{
  "num_hidden_layers": 8,
  "hidden_size": 256,
  "n_experts": 80,
  "experts_per_token": 4,
  "d_expert": 64,
  "d_shared_expert": 0,
  "hidden_act": "swiglu",
  "moe_layers": [1, 2, 3, 4, 5, 6, 7],
  "router_score": "softmax",
  "normalize_top_k": true,
  "routed_scale": 2.0,
  "balance_loss": 0.00232,
  "balance_bias": false,
  "router_z_loss": 0.0001,
  "n_groups": 4,
  "groups_per_token": 1,
  "init_std_router": 0.0318,
  "lr_router": 0.000206,
  "vocab_size": 16384,
  "norm": "rmsnorm",
  "norm_eps": 1e-06,
  "tie_word_embeddings": false,
  "optimizer": "soap_variant",
  "learning_rate": 0.00506,
  "beta1": 0.95,
  "beta2": 0.95,
  "max_grad_norm": 2.0,
  "batch_tokens": [32768, 65536],
  "max_seq_len": 256,
  "train_tokens": 240100000,
  "max_steps": 4892,
  "dataset": "wikipedia_en"
}
Below are experts of layer 5 (counted from 0) of a mixture-of-experts language model. Rows are named router (the router's row for the expert), gate (a neuron's input weights, with its number), up (a neuron's input weights, with its number) and show model dimensions 0-63. Each number is 500 + 25 x the weight over its row's rms, rounded and kept within 0 to 999. Numbers have three digits each.
After each expert's rows: a language model's description of what the expert responds to; "comes after" lists some tokens at least twice as common just before its tokens as in all text. This comes from a sample of Wikipedia text that the model never trained on. Tokens count by the router's weight.

# expert 36
router:467511537486474483478550466482502511488462484500479503494514539500551540510502463478492473517530516461502528533505493537514513472501469480492500502536481513502499471509550463480509520480567465
gate0:473488515507515530514514460509512498536515486502479514523515496499484463533551479455534485534510521495528506476593481484544533546518449522502518515509457544522526509494531451476521513503573503
up0:526484502481466440456481516495479487412487531487505522486453481497507503450482503514487493517487511476517518536484505511455491437469507504486511488499513472487514480486475510519484490526449505
What it handles: Table row starts
comes after: "\n", " ", ")", " also==", " Title", "°W"

# expert 41
router:475491511489503486475506505460453476521499474494467534485472525450512497528479463510515490494483470497472530523505510498509574478498477535455477468496551517525481495540522464489515514516526476
gate0:435480486530446476495521530469488491488499470552445514519520487530471494538529520515509491541477536438497512461523467495483508466503498498466480545528498509535517495507511442498521536502512472
up0:543472515515517483532474464551524511531479490469553477506502519476486498484441533525494470447536447538502507517500504508508454532523506502499493462501475467506515495501496554498503486512488547
What it handles: Geographic direction words
comes after: " the", " of", " in", " on", " inter", " into"

# expert 58
router:442494547536492498507540465456521455450474505509532481534514495521531530502486540528539476508502504506475550540522508490495553510519501498481477474498494481543469460523486488431500501507510463
gate0:465535531478499515501518466462514490510507478502500522493516523479520526502482474543479548513463499505514528495510552482507464507486497505499466530474507496500511482507491467465478493506495503
up0:510482481495513496496497502543496474483481522465492540494432492445503511490509458472477551527527494488471491501492430550483476489497515500498516479501482537464528507476454490510534520537482517
What it handles: Determiners and noun modifiers
comes after: " of", " with", " the", " a", " at", " on"

# expert 32
router:515442562474457520539545500509517498523537465484505490467461481483497546550513497504496520515472519516484524495518498516522509462512499501479470499487533491504476507510522472456532449487509512
gate0:448522515545471469514449519491539505513485481510485509466513477483473489490520524534517557494524485489454506513528499507499520466504507489472446534461541500515513509484491526483497484459490505
up0:465513509468482487492562515507539464489480457520499552496516440492483491453521501472522512524517480479506518512516544525508499510534483472482511514489473523515505521494460483504491544511505495
What it handles: Sentence-final season and dates
comes after: " the", " in", "|", " ", " won", "\n "

# expert 50
router:501518554533483494498524493494536535505441479470493520528529450473493509517509520504486466493481534546453519524494502462500530497519525459490496514498485506487550495482518448469516490508487504
gate0:507505492461492496535494516507522505479520496507499502516481464501501537539499528484544452538432497504502529501492506470514515522493537565462523546547507531523526507537503510492516496488522520
up0:482535517522485535495510499506503492503532492483466477503535541524489491495538507503492515506488531507536482550499471515525512492492482488538488442485514488499487476468518507520452468513474478
What it handles: Sentence-initial As, capitals
comes after: " |", ".", " by", "\"", "s.", "/"

# expert 19
router:515503528486513494539501515506512479523504469493477520486470495510493507470523495494518507533453598510480531537508508510459557499441452488504479551482512488486488490543473487518505450513518558
gate0:512462508484498483528513493499532509505508498511479494472536527487492514489528459490541471470454509489485497503504526458503508502497487503512530501483512496477519478540490517496505462485533502
up0:489468528506481457526499518496506471511490481495488485519530527497503494486507511499555496496457516492533486538503480469494492513471521504511536539517496507532510513519523503501521469484496550
What it handles: Website and short prefixes
comes after: " |", "-", " a", " Website:", " medal", " first"

# expert 33
router:488502531509477494529531465454496521529502463490513457476520510531502528491509556493525530513457556516521511424556520527507532488537460508461508514500531473527527526532542472509518514514484455
gate0:501520505487503483489509513512495520517522529478500511491480528483448531499523533520516541449441524498491517526554525513546460502527468501447479505517479486487481538493512484473505485513540520
up0:508523517476491492495475526466458470467511526482521487514510517507530464471486474481489447514521508509523472514485499481447527530477528495549499503534516543486495484503486505517508519468489552
What it handles: Line starts in infoboxes
comes after: "\n", ".", " information", ";", " also==", "s."

# expert 37
router:517494553515539469515518527499504506475500488482479506500437502544485490518510463448519530515461518493490527502453508502484560492500506490475470508528517450477504476527515499472503495481505505
gate0:493568539518511484505517508465484473482506551431465480499505527469493465520503490555495533476513518461469516530484464514504470498494482510513489460492527489524512511492515498534548516494537521
up0:530479546485496552521491477499498529500512515471553474534501432469524532466472477552499488525523518486492503502492505502523508449525517527519508451507516475532491520535516484531466462499523534
What it handles: Headings and labels
comes after: "\n", "-", "==", " Register", " Total", " Gold"

# expert 53
router:508444512533466513516518512523465486485471492463479531466488480490515537535491527519491463515444570470488506495505486469485508476485530510473496515505490504500562498559505453484514524524482499
gate0:473543437580533497472457441468514488465511506476472501480470500454498484538521469468482519478482519502473522463467484486490491481504469447494494518511479481479486487476464510506460545499486480
up0:509469517505486519529518525533501493504489503558525519572514498524535490479507509531517500522527464496493496539509519468491487487523482536481497495503509497500530486536548495494489458520492517
What it handles: Math, scripts, symbols
comes after: " |", "|", " ", " (", " G", " \""